python train.py --d_shared_expert=0 --balance_bias=false --n_groups=8 --head_dim=64 --rope_fraction=1.0 --init_std_up=0.0474 --init_std_down=0.00558 --grad_clip=1.0 --schedule="wsd" --seq_len=768
Below are experts of layer 5 (counted from 0) of a mixture-of-experts language model. Rows are named router (the router's row for the expert), up (a neuron's input weights, with its number), down (a neuron's output weights, with its number) and show model dimensions 0-191. Each number is 128 + 24 x the weight over its row's rms, rounded and kept within 0 to 255.
Before each expert's rows: a language model's description of what the expert responds to; "comes before" lists some tokens at least twice as common just after its tokens as in all text. This comes from a sample of Wikipedia text that the model never trained on. Tokens count by the router's weight.

# expert 19
What it handles: Periods ending sentences, often after years, numbers or plural nouns, including ")." and ".\"", e.g. "2014." and "$30,202.".
comes before: "\n", " The", " He", " In", " It", " This"
router [114 121 148 129 118 135 120 132 146 106 160 115 131 152 167 156 117 104 148 117  92 149 112  93 177 105 143 140 136 154 157 124 113  96 125 112 119 137 125 121 127  86  97 112 135 151 154 184 170 152 154 150 132 117 106 140 168  82 102 107 148 161 127 125 113  91 116 109 146 108 192  95 117 150 179 125 124 123 136 135 158 139 120 152 126 180 121 119 152 117  91 114 184 103 122  94 122 123 148 111 132  94 106 176 137 115 134 103 106 134 174 129 148 128 101 119 102 150 137 131  69 142  84 113 135 106 145 128 126  93 151 118 133 129 198 120 115  89 116 111 127 110  90 129 105 137 134 144 149 133 122 158 153 121 143 128 131  82 115 127 137 122 128 127 111 150 119 168 168 113 111 132  84  59 105 107 138 146 121 103 109  98 112 170 144 114 133 138 118 142 126 167]
up1 [128 136 127 120 101 188  85 144 152 134 160 115 124 134 128 114 119 123 134 148 116 152  86 113 113 143 120 155 155 143 118 116 139 137 117 109 148 182 149  93 143 139 129 109 132 111 139 101 126 131 163 124  92 131  91 137 164 160 177  68 117 123 140 117 130 148 133 128 121 154 140 109 138 101  87 128 114 142 126 132 142  91  95 153 144 123 122  97 158 141  91 127 150 143 146 117 126  97 125 116 152 121 149 108 124 153 153 114 144 120 129 113 124 113 147 137 139 118  63 104 157 142 130 110 148 138 118  79 136 155  58 138 161 101  94 113 127 185  89 132 119 176 121 130 133 116 114 148 102 116 101  83  76 174 175 117  89 155 113 118 145 106 120 112 157 143 131 137 143 123  84 107  97 147  98 132 142 121  90 121 116 142 132 142 157 142 114 127 198 149  81 123]
down1 [154  73 109  96 135  72 100 114 146 106 115 130 165 117  97 125 121 160 126 121 138 194  95 149 113 153 118 134 139 140 132 116 119 161 149  93 114 113 159 160 156 141 173  83  77 156 121 103  78 131 137 116 127  98 168 119 122  89  87 115 116 138 107 135 113 117  78  89 128 137 110 118 115 114  99 170 112 141 109 174 102  86 123 110 129 131 141 129 155 138  98 112 171 126 117  68 112 168 126 140 129 169 119 134 104 106 110  79 151 149 180 172 145 116 119 147 122 130 132 124 123 113 103 121 106 113  82 119 115 106 109 111 139 147  89  75  81  90  96 149 156 128 123 110 157 147 129 143 142 128 114 117  88 123 118 140 101 129 156 134 131 157 125 146 125 133 124 116 139 130 121 160 128 149 152 108 109 112 128  95 124 142 153 125 129 114  91 135 125 139 139 108]
up2 [107 138 115 132 162 107 143 142 104  74 134 111 111 110 163 162 142 122 158 112 122 153  75 168  90 138 129 154  69 102 126 123 136  89 129 131  97 142 135 144 146 117  79 140 120 115 158  83 140 135 109 152 157 140 135 146 137  98 119 104 126 126 118 133 106 119 131 165 111 112 149 138 114 134 125 157 141 118 115 160 114 149 131 123 108 152 116 148 121 131 144 121 139  84 162 146 130  99 148 186 140 126 166 167 126 107 147 106 175 142 122 126 196 114 128 125 100 148  90 104 168  90 120 125 133 127 134 187 130 105 105  80 117 155 100 108 112  91  74 128 140 142 141 177 131  96 137 114  87 103 133 137 122 123 128 109 146 115 142 111 114 130 136 117 181 129 191 153 130 109 125 139 109 131 129 153 154 116 125  83 101 131 125 158 124 118  79 154 117  95 152 137]
down2 [113 108 135 148 147 149 138 132 130 141 142 144 153 161 112 140 155 123 142 102 134 111 114 180 110 148 120 138 142 118 143 131 109  88 130 136 126 123 127 160 126 156 146 140 128 112 103  87 175 145  93 149  90 123 150 150  84 132 103 158 144  99 121 106 147 116 108 145 126 143 134 129 108 126 127 123 132 140  86 125 122 128 150 151 132 117 135 123 144 152 142 110 114 119 158 171 187 115 136 121 121 168 126  98 107 144 158 151 139 124 116 182 130 120 117 120 138 131 150 124 105 123 136 237 150  88  90  88 103 106 161 135 115 128 140 149 105  94  99 134 133 150 167 125 109  95 155 135 129  98 108 158 107 136 138 134 135 106 139 118 115 122 109 158 140  23 139 105 179 118 149 133 162  81 132 154 120 125 169 161 113 145 142 130 141 101 141 127 135 107 168 147]
up3 [ 90 133 152 114 113 157 163 145 142 135 116 102 162  94 104 151  94 126 130 134 104 130 102 157  94 134 131 103 134 142  69 143 105 143 133 119 173 123 105 148 122 114 109 129 102 103 131 121 134 152 115  75 168  84  82 113 130 128 137 120 120 107  96 105 153 123 136 119 122  87 134 158 142 103 109 155 161 104 145 143 141 105 155 171  81 122 138 154 145 112  98 126 168 147 121 151 130 110 163 149 153 103 140  94 145  89 126  87 117 124 139 122 140 132 170 196 114 154 117 118 183  99 163 124 135 158 150 100 141 153 138 202 150 133 121 113 124 153 110 115 120 169 124 114 111 115 161  87 117 151 143 101 153 110  93 109 118 112 139 101 151 108 129 124 112 115 128 145 155 108 148 153 164 170 132  89 110 135 156 137 138 122 117 110 134 159 113 131 141 117  93  84]
down3 [127  89 138 139 161 142 169 122 112 140 117 121 139 123 102 124 104 127 144 149 183 154  79 135 138 105 112 171 128 111  87 105 105 131 128 169 164 147 137 190 154 155 163 140 128 109  62 153 133 147 111 131  94 149 103 108 181 152 135  90 153 139 131 139 167 161 157 133 132  92 115 164 112 120 100 128 120  97 131 143 154 103 154 142 122 131 130 157 118  89 114 144 137 115 164  75 147 144 156 159 135 132 107 137 113 105 121 113 128 152 160 126 118 146 129 135 133  93 168 140 149 176 148 135 134 100 174 144 146 163 137  91 160 103 140 134 155 120 136 104 130 144 152 162 139  95 148 157 103 105 118 142 127 120 126 145 117 169 151  87 166 128 137 124 113 156 168 116  97 122 152 131 169 112 147 131 137  96  88 137 127 155 108  88 124 138 127  90 124 127 104  95]
up4 [171  80 168 113 166  93 129 119  98 127 159 118 151 115 109 192 119 143 116 132  85 111 119 101 153 134  98 143 144 111 113 140 144 175  95 124 141 176 112 103 112  97 113 113 116 152 144 114 163 119  94 134  92  91  97 142 171 120 154  72 136 165 136 156 118 131 120 122 159 129 136 120  75 161 172 128 112 123 159 180 131 109 132 143 117 156 147 107 174 166 102 151 147 140 129 126 113  93 151 156 146  81 119 124 122 144 133 132 114 159 153 144 131 133 123 152 133 146 170 106  50 105  89 104 117 114 122 131 157 126 127 138 142 117 114 129  91 163 118 114 115 169 122 161 125 146 111 119 137 139 147 123 129 121  97 142 103 117  96 107 128 138 123 105 117 115 128 141 173 130 165 133  88 122 105 143 159 142 121 123 130 113 116 135 115 124 119 174 146 166 138 162]
down4 [136 111 135 144 117 117 133 105 126 122 101 183 199 126 110 140 121 131 117  95 116  76 171 116 118  87 126 128 121 119 129 127 136 159 131  96 128 152 110 108  93 120 136 118 104  99 125 137 172 116 124 134 110  94 126 137 133 125 156 154 131 157 161  99 131 101 118 159 143 128 167 137 113 163 148 134 143 120 138 138  97 117 159 119 141 127 168 144 142 114 114 125 142 122 126 245  87 143 109 127 120  81 117 129 103 182 139 137 119 138 109 107 129 139 133 126 114 141 140 131 112 115 118 180 126 154 155 126 126 163 118 128 149 150 116 114 137 130 160 138 147 139 109 129 112 137  99 112 135 118 128 120 148 132 100 122 133 131 125 134 156  94 143 115 129  30 135 136 105 120 144 152 126 112 224 155 109 127 110 110 111 145 155 125 115  82 116 174 124 121 124 146]
up5 [204 150 139 123 118 117 131 106 147 122 103 101 132 169  75 105 110  89 137 199  88 124 131 158 132 127 108 121 142 160 102 136 150 135 162 157 153 155 109 156 195 159 140 142 127 104  90 106 139 117 128 128 143 102  85 140 141 146 117  90 132 154 121 117 120 125 134 127 112 118  89 101 158 102 127 149 112 139 118 163 113 154 143 123 106 139 102 115 158  90 143 122 143 119 121 115  93 115  86 138 156 125 107 152  78  67 105 101 108  58  99 164 148 117 147 115 139 128  89 139 144 123 129 132 168 117 124 145 115 170 132  91 107 127 116 138 116 152 125 103  95 131 156  86 122 103  62 117 116 158 117 115 149 147  76 116 137 129 129 147 131 149 137 120 127 116 152 134 112 122 175 172 129 132 127 100 139 124 144 128 135 122 148 127 135 124 137 152 130 127 107 144]
down5 [113 120 112 123 105 129 149 130 144  53 100 131 140 142 160 120 158 148 178 143 141 116 168 166 126 143 137 103  74 113 153 116 149 137 147  83 147 116 162 127 113 170 160 146  83 128 110 135  87 139 121 106 140 114 132 100 116 120 115 116 115  95 129 125 134  96 115 158 171 181 125 124 143 147 133 115 126  96 151 116 155 133 131  94  84  87 109 140 123 127 141  99  84 126 163  83  83 140 143 126 183 133 143 130 162 138 138 145 119 142 135 108  95 109 132  91 141 171  64 111 133 128 126 112 137 113 143 104 157 147 122 117 114 114  80 114 130 138 127 132 118 116 152  95 122 117 152 110 110  84  84 103 129 142 162 144 101 104 140 118 142 147 119 142 147 162 143 157 128 136 127 172 116 120 101 106  84 163 115  90 134 131 154 137 100 142 143 174 100  94 132 135]

# expert 28
What it handles: Inflectional word endings like -ing, -ed, -es, -ate completing verbs (anticipating, accuses, violate), plus than, between, using, and verb particles.
comes before: " the", " a", " to", " with", " by", " him"
router [125 160 156 119 126 139 110 129 141  59 155 112 116 109 135 141 117 107 132 154 100 167 115 112 126 133 117 162 126 149 164 120 111 111 114 132 137 142 116 106 145  99  83 110 111  79 134 142 126 116 119 119 119  88 107 153 145 146 114  90 148 131 110 128 162 114 182 103  97 120 156  89 134 108 126 190 146  93 126 168 130 158  60 168 115 155 105 132 144 139 147 137 147  99 116  82 114  79 146 126  75 120 114 148 113  91 139 119 134 118 161 147 152  92 135 148 127 110 140 132 142 110 119  95 135 142 117 116 142 134  90 167 151  97 130 114 136  86  90 117 123 149 115 135 118 111 133  98 117 147 113 126 122 152 103 114 122 139  70 133 126 149 129 104 136 188  86 131 175 117 107 139  87 100  72 130 153 164 128 129 108 148 139 162 116 134 116 155 156 122 109 133]
up1 [134 144 102 153 149 112 149 157 134 111 152  51 106 157 139 118  87 137 138 150 110 165 118 118 131 149 120 150 137 117 129 165 154 124 112 108 129  95  91 124 130 192  73  81 117 147 124 106 147 166 149 121 129 121  95 122 119 148 109 133 137 156 109 142 158 130  87 105 110 117 153 100 182 124  86 168  85 134 137 146 117 112 134 200 145 112 125 134 118 112 164  84 126 152  97 132 125 144 123 126 176 150 121 175 124  77 123 102 115 131 129 158 127 109 124 137  88  93 120 196 120 101 128 137 154 131  97 121 155  92 147 115 126  85 160 100 114 114 153 140 159 108 110 137 105 131 119 135 146 159 116 129 131 141 111 145 133 121  98 117 137 154 152 103 134 134  86 122 149  91 114 137 146 138 146 167 101 102 134 139 144 135 120 124 116 122 135  88  98 121 141 103]
down1 [110 153 156 125 114 121  85 141 148 112 103 188 105 131 147 128 172 147  87 123 171 108 104 189 122 126 124  96 131 102 112 103 142 144 145  89 160 156 132 109 158 119 169 136 101 127 112 106 119 119 143 152 117 122 149  73 135 106 132 162 123 148 110 117 128 156 140 115 140 109 124 144 126 126 124 169 145 120 166 150 151 131  85 100 175 129 169 167 116 100 111 129 136 156 113 133 143 100 111 119  91 123 165  92 133 114 120 125  88 108 147 129  76 150  84  98 157 137 138 102 166 136 104 113 181 109  96 150 119 131 115 109 107  99 120 154 120 162  98 120 114 128  92 151 128 123 106 138 116 113 158 142 141  81 144 145 130 133 148 101 126 148 131 137 160 180 118 127 124  92  83 142 153  97 141 152 147 115 132 121  93 107 112 130 120 142 103 154 189  92 123 130]
up2 [128 119 120 136 143 141 109 167 128 131 138 143 140 147 130 163 181 109 146 104  95 114  64 169 167 166 158 152 120 102 152 121 136 107 121 105 190 100 139 143 158 122  61 114 110 112 136 114 166 122 186 130 111 128 124 135 125  99 101 110 125 125 161 136 121 154 157 127 146 132 112 135 117 124 170 127 157 162 134 137 125  94 136 109 133 157 114 139 161 122 126  95 120 149 107 145 118 169 108 167 145 135 114 150 106 120 110 127 139  87 101 129 111 114 100  93 139 181 100  87 142 142 116 145 125 134 123 121 130 102  71  70 124 123 126 144 127 160 133 143 163 118 107  73  82 105 144 142 138 119 114 132 155  98 140 120 137 128 102 116 135  81 153 140 167 153 153 161 140 130 166 142  83 131 142 147 119 141 121 125 134 137 150 137 124  72 175 131 124 140 115 163]
down2 [170 142 154 125 165 125 102 118  96 123 140 102 123 101 127 100 160 152  70 143 148 117 181 145 116 146 134 149  80 138 127 126 106 164 123 135  95 126  99  98 125 152 131 108 103  85 113 100 138 165 121 167 137 137 115 161 124 177 150 121 127 135  96 153 136 165 132  82  90 111 172 177 156 147 125 104 119  97  99 127 135  96 110 118 143 158 134 103 101  87 151 142 122 160 183 179 102  99 141 109  95  96 158 103 153 130 142 123 129 172 114 154 157 128 165 123 141 162 140 135 145  81 126 155 136 114 103 137 144 132 145 160 126 136 103 157 102 113 137  73 146  95 143 127 114 148 139 130 109 127 110 146 133 131 110 104 132 142 107 104 136 148  84 151 131 109 110 114 131 126 120 135 104 102 111 133  97 143 133 137  63 161 117 153 132 142 125 148  96 149 151 133]
up3 [ 96 129 124  85 103 176 133 112 126 110 131 100 151 132 136 122 118 117 176 138 106 147 103 143 154 137 113 139 110 131 160 112 167 134 143 129 163 142  90 173 111  73 136 129 132 127 116 124 191 137 136 104 144 134  75 120 125 112 131 151 169  94 139 128 145 136  99 107 165 119 163 123 132 143 130 134 151 148 153 153 100 114  92  92 117 107 135 154 100 124  88 140 117 100 150 103 160 122 150 116 102 118 103 156 148 169 142 150 130  99 170 175 122 155 126 142 112 155 141 150 129  97 123 105 145  80 141 140 130 118 122 135 113 148  72 139 116 100 129 118 118 139 135 123 147 131 137 154 119 131 121 123 157 137 148  61 128 149 105 125 161 118 115 146 126  97 139  99 142 143  56 173 160 159  78  66 132 136 112 109 115 149 135 154 108 121  96 142 112 126 108 167]
down3 [102 111 132 157 113 108 120 158 147 137 148 159 154 124 118 148  94 127 124 153 160 112 173 112 103 118 103  92 148 102 111 153 135 165 142  94 165 132 128  89 120 155 124  98 140 131 141 162 120 166 160 127 124 130 107 122 100 135 144 152 148 129 129  88 125  99 135 167 127 134 103 141 110 104  96 165 129 149 126 111 145 116 116 118 106  90 186 141 122 130 108  91 128 157 124 137 121 145  87 141 172 121 111 133 160 150  98 116 127 113 134 127 105 122 138  59  98 124 132  95  88 129 139  41 107 116 131 113 122 139 147 109 141 128  72 115 148 140 136  84 132 104 116 108 153 110 144 113 113 162 141 125 159 157 153 107 117  76 145 122  94 122 141 161 128 133 121  81 154 141 132 136 170 123 112 126  81 136 149 121 116 109 116  66 110 111 122 103  87 120 165 167]
up4 [ 98 175 149 163 153 115 163 169 127 135 109 113 144 130 134 133 126 153 158 107  99 180 111 123 148 163 142 146 118 140  90 147 133 118 159 117 113 105 116 109  91 117 111 142 111 175 127 114 121  84 172 169 120 141 129 154 123 107  91 120 134 110 154 108 123 125 135  78 134 125 132  95 159 126 116  60 119 107 114 147 112 101 132 103 102  77 106 122 138 151 140  96 129 110  95 102 120 138 101 153  85  87 114 173 150 128 127 138  97 111 134 123 159 102 121 155 133 106 125 143 117 123 167 137  58 121 131 106 113 139 103 123 175 142 199 106 146 151 122 139 115 138 164 158 138 133 125 166 147 126 114  88 138  82 190 114 103 140 100 119 137 125 134 135 128 114 137 154 122 151 135 152  98 116 136 121 133  87 106 147 150 146 140 138  99 104 131 128 139 103 169 121]
down4 [100 126 123 127 118  88 147 124 160 126 142 153 160 151 130 147  81 122 139 104 145 110  99 159 145 124 105 138 167 118 131 129 124 123 128 120 175 116 132 110 122 127 125 135 148 160 121 126 140 126 110 126 167 140 146 146 120 143  93 170 116 122 151  97 134 136 144  72 179 135 107  64 104  95 130 124 132 119 122 128  98 139  98 141  99 111 128 104 141 144  90 138  98 133 121  99 136 116 144 138 148 103 135 127 145 147 141 127 133 132 152 118 154 121 154 130 182 155  76 145 129 147 110 142 105  98  99  88 129 148 127 108 160 102 147 152  82 129  86 128 124 156 161  88 145  85 145 107 115 101 146 134 119 150 130 152  70 117 147  84 131 125 157 128 110 141 134 127  92 118 167 124  81 109  96 176 126  82 125 130 158 124  96  49  91 138 146  80 125 130  92 123]
up5 [127 134 118 128 133 151 117 130 125 101 110 122 130 127 128 135 120 121 136 112 164 127 116 118 140 116 136 116 123 196 137 113 180  97 136 124 100 118 117 166 137 159 131 163 123 111 165 114 159 129 135 146 134 116 182 172 128  77 104 120 143 138 141  96  90 112  48 138 128 118 118 166 135 121 135 119 101  96 123 133 130 126 111 146 126 119 109 161  85  71 116 111 135 160 118  88 126 142  83 124  95  89 114  87 143 153 120 119 131 130 168 115 170 148 119 128 143  93 129 128 102 158 125 138 137 149 163 114 143 136 131 145 103 167 164 117 169 128 183 124 113 176 120 122  92 123 143 164  94 146 127  64 113 121 104 106 127 136 107 122 129  85 124  92 128 151 128 107 164 156 145 107 132 151 136 182 151 176 114 173 146 116 141  98 134 114 154 106 134 127 146 112]
down5 [118 116 112 148 156 103 123  82 131 153 148 119 107 108 146 144  94 118 111  68 112 143 126 179 138 124 122 141 119 106 100 118 104 151  67 121 116 111 116 143 112 123 108 163 134 106 138 134 149 112 115 171  99 146 119  93 114 127 118 148 106 125 143 115 118 142 127 141 131 106 148 122 117 104 158 106 143 106  75 116 134 161 121 133 106 161 150 132 111 134 148 110  79 116 167 178 111 140 113 107 145 111 113  87 132 130 141 112 108 148 151 148  93  90 147 129 118 143 139 182 118 143 127 131 163 158 128 139 144 111 139  87 111 113 126  76 105 133 171 134 123  99 134 185 110 145  78 132 138 152 125 163 154 119 139  85 132  96 110 111 158  98 116  83  92 173 164 136 105 154 126 118 122  94 113 147 100 173 107 162 135 174  99 142 106 122 157 114 136 102 103  88]

# expert 38
What it handles: Of joining a head noun to its complement, such as letter of, point of, head of, purpose of, including de and von.
comes before: " the", " a", " birth", " his", " their", " this"
router [124 154 126 144 119 131 122 151 143 131 136  94 140 137 127 137 123 117 138 157 130 182 129  89 156 137 143 137 105 153 179 139  96  89 167 118 130 183  92  96 156 120 105  98 123 115 117 132 158 107 152 119 219 110 115 129 159 121 111 108 132 145 145 113 145 117 145  80 128  99 146 126 176 111 144 143  98 121 107 148 151 132  92 146 112 137 116 144 150 104 133 162 159 108  95  98 144  92  90  79 104 116  99 156 101  85 119 104 131 130 162 108 146 113 132 138 122  93 147 117 114 140 100 100 168 127  94  95 125  95 111 159 137 106 110  60 111 116 108 103 132 135 129 128 102 121  89  99 150 126  97  86 131 127 126  93 114 110  80 157 168  91 144 107 156 124 114 137 168 137 105 115 117 152 112 116 146 149 167 113 125 140 118 134 132 135 117 140 140 142 122 151]
up35 [140 119 148 161 148 138 104  65 147 152 113 106 133 115 129 139 117 126  85 172 139 135 128 104 135 138 127 132 105 146 129  99 168  98  96 112 155 175 109 127 159 132  85 123 151 105 115 116 131  63 171 110 136 127 117 133 109 119  90 124 148  74 126 131  83 116 126  98 114 126 103 127 132  81 140 151 155 143 138 158 132 148 126 150 123 145 182 120 123 135  90 131 126 111 114 132 108 151 133 167 107 131 135 197 107 137 142  89  87 152 151 167 149 153 154 118  80 149 120 130 117 125  92 106  75 106 126 125 120 153 103 138 106 129 154 124 123 144 117 121 152 165 119 158 109 113 122 173 119 136 153  82 160  82 117 109 124 150  88 111 141 103 174 122 115 122 144 103 125 132 157 131 155 130 130 114 134 169 153 111 147 103 139 133 143 142 143 125 117 138 112 195]
down35 [114 123 125 167 112 142 176 149 113 127 164 112 131 161 121  95 160 156  99  78 130 114 109 130 120 136 106 149 126 142 149 153 128 111  93 178 133 153  82 161 147 131 140  86  97 107 110 157 148 134 135 154 144 163 157  98 143 126 118 117 150 124 102 146 140  68 139  92 124 116 115 160 101 127 136  84 136  82 140 114 167  99 166 118 141 105 112 136  74 129 107 125 170 152 126 189 150 144 136 161 148  94 123 108  94  97  92 122 141 139  99 135 165 123 107 102 142 136 122 126 128 114 130 137 134 117 107  94 158 142 124 118 165 122 126 152 138 116 128 149 145 107 144  67 109 128 133  68 132 152 148 138 107 112 107 105 131 157  96 124 126 136 108 143 176 142 172 156 133 119 123  97 130 111 101 158 136 120 146  92 112 160  91 142 156 113 127 125  80 123  95 121]
up36 [132 113 145 178 131  95  95 152 106 154 126 126 158 122 116 131 151 106 160 134 101 137  42 109  97 158 147 154 110 130 142 132 122 117 134 126 143 147 138 134  91 137 122  83 108 103 129  88 114 130 139 130 166 161  85 132 137  96 148  81 128 129 103 127 164 160 117 135 139 130 136  73 101 154  91  88  94 132  78 103 129 174 123 112 139 141 127 100 111 118 126 114 127 156 124 139 132 100 181 126 146 108 126 117 142 127 118 144 106 137 129 178 129 157 183 136  99 105  99 134  79  98 128 120 130 109 134 110 129 127 117 122 116  91 110 149  81 113 107 110 105 136 143 136 179 140 122  83 158 134 145 118 137 132  96 101 114 132 121 117 177 154 120 130 135 130 133 127 144  92 132 125  72 124 136  94 116 107 178 150 105 111 124 131  96 134 127 116 140 177 143  84]
down36 [131 170 122  98 118 135 118 155 120 154 142 112 159 144 133 123 136 133 138 121 138 155 120 108 125 149 125 130 140 126 146  95 120 161 151 156 133 107 141 127 154 109 151 109 126 125 133 117 110 102 132 172 140 144 111 113 104 146 145 123 123 144 133 101 117 111 181 122 132  97 139 169 110 111 115 143 144 135 130 105  92 115 109 127 111 102 103 149 130 156 160 172 107 113 103 166 125 147  98 123 110 185 147 156 141 126 137 124 132 103  90 123  94 165 114 111 163 131 158 116  88 155 125 119 115 128 166 134  98 105 176 121 153 177  64 100 106 146  87 100 155 116 167 102  89 132 123 118 138 135 147 134 136 147 132 144 175 157  95 142 132 111 126 107 112 132 116 109  76 151 144 100 177 146  91  92  81 108  76 116 127  61 128 166 123  82 120 115 134 139  87  87]
up37 [140 127 132 156 140 138 101 128 150 118 128 133 148 125 141 119 162 127 185 125 165 126 126 127 129 110 140 135 108 153 138 125  88 121 142 133  98 145  95 155 150 125 121 182 118 139  99 113 122 146 121 140 110 122 110  92 177  91 144  99 155 183 100 141 116  86 153 118 112 139 176 116 156 172 174 118 111 134 129 109 102 185 112 131 100 146 120 121 169 150 130 130 119 121  66 117 113 119 156  98  56 112 156 112 167 148 136 104 159 110 129 145 166 153 101 109 119  87 100 122 142 180 159 120 156 150 111 126 125 127 126  98 132 155 120 122 135  86 110 164 124 188  99 115 122 166 122  93 108 128 109 117 147 137 140  98  58 108 146 143 122 132 136 133 113 139 132 131 115 119 109 126 130 138 113 116 159 130 152 107 142 171 134 106 137 136 133 111 175 134 134 170]
down37 [133 155  92 159 136 107 108  98 155 104 119 139 131 110 150 157 155 134 100 168 146 138 170 172 130 120 169 110 132 121 163 147  86 139  76 123 156 145 141  99 123 126 145 122 110 137  93 175 118 128 134 156 156 130 140 131 124 123 112 149 148 103 121 151 136 143 144  59 124 150 121 110 152 114  98 150 144 180  92  90 108 182 128 150 118 122 127 112 144 115 102 132  85 109 123 185 150 144 116 107 138 114 163 107  98 166 161 119 152 152  92 141  89 116 127  86 110 140 110 108 108 104 138 155 122 124  92 142 171 118 144 125 136 129 110  89 124 166 147 159  83 125 107 143 155  88 123 128 115 121 151  97 202 117 136  95 134 144 153 144 123 101 126 175 129 136 162  95 117 150 125 109 153 134 149 118 115 132  93 118 145 156 151 130 111 134 123 101 109 105 115 127]
up38 [139 140 145 157 145 143 124 198 150 159 144  81 103 176 110 155  74 109 117 142  84 119  80 121  86 138 102 110 139 109 138 146 152  90 119 135  96 152  85 157 143 155 100 124 109  97 117 142 161 139 118 135 115 113 154 163 160 104 112  65 116 148 132 129 124 103 102 143 126 132 135 106 136 139 113 125 176 121  95 109 132 136 130 173 145 134 107 208 118 108 133  96 122 133 138 145 146 154 115 167 108 113 126 108 101 153 160 129 130 136 134 151 162  85 104 128  99 163 180 140 143 118  82 141 169 131 142 153  96 117 154 126 111 149 123 151  91 131 165 123  94 163 139 126  99 128  95 135 134  87 113  91 170 158 128 132 126 112 124 162 123 128 125 100 120 121 128 122 158 104 136 130 141 124 116  97 154 141 132 110 139 117 129 100 149 125 106 134 106 109 149 108]
down38 [152  89 111 134 120 149 125 119 121 146  93 135 130 105 155 102 146 129 128  99 192 146  55 144 146 144 145 119 176 169 129  83 105 169 129 126 125 150  95  92 155 124 154 110 134  96 176 138 116  78  89 136 122 140 132 125 127 138 159  99 124 106 108 180 105 150 121 156 138 149 128 109 106 136 128 114 149 134 166 101 131  93 128 128  86 131 133 131 111 142 110 109 123 106 107 197  70 114 148 109 140 170 130 161 154 159 118 107 135 151 141 129 119 135 142 143 125 135 114 146 127 110 128 152  73 139 124 176  70 155  97 100 149 114  54 150 138 136 137 131 136 109 104 117  95 142 167 120 142 146 105 152 105 137 164  98 132 136 119 124 106 137 137 136 120 122 148 132 136 147 121 125 131  79 101 115 137 134 101 134 103  98 155 146 166 122 143 131 130 143 127 111]
up39 [145 140 121 138 133  87 117 158 136 139 124 139  87 171 144 174  97 133  77 104 104 119 111  87 104 160 142 129 144  70  87 120  95 124 189 125 110 139 115 118 134 123 107 136 135  88 133 113 109 152 130 142 164 111 153 135 147  99 145 158  98 171 125 148  90  90 106 140  86 125 126 119 101 153 154 144 103  93 163 109 153 134 136 108 111 130 151 124 134 108 143 116 160 163 105 132 138 132 102 198 100  81 141 139 106 124 127 136 139 150 155 132 164 122 136 157 138  97 133 132 100 118  96 117  82 125 177 166  97 139 169 134 166  97 137 139  93 130 138 129 117 136  96 124 140 116 150 129 106 108 126 130 123 106 136 140 165  75 112 131 181 109 118 108 135 132 135 144 124 100 133 132 105 124 100 118 136 147 174 144 144  97 127 116  96 153 170  83 131 147 119 144]
down39 [154 114 118 109  81 143 108 106 143 127 186 102 114 149 148 144 146 126 136 133 120 131 169 145  95 102 120 122 102 146 145  77 148 137  95 106 162 133 152 150 104 100 153 149  81 120  89 144 144  99 141 141 147 135 122 146 124 120 115 100 159 116  91  37 128 129 120 118 128 166  98 148 134 103 104 106 130 130 136 106 157 116 107 115 168 122 123 151 125 122 134 122 148 127 121 188 133 122 152 112 116 148 159 152 123 126 145 126 123 130 118 155 130 158 121 110 126 107 130 131 188 147 158 215 104 114 160 122 120  85  97 152  99 126 105 123  95 153 115 129 124 142 112 146 101 148 126 136 106 150 144 112  94 178 121 165  95 190 132 124 115 104 150 163 146  75 151 104 149 122 139 140 122 144 132  80 136 134 125 115 141 126  98 147 162 114 143 119 132 143 125 140]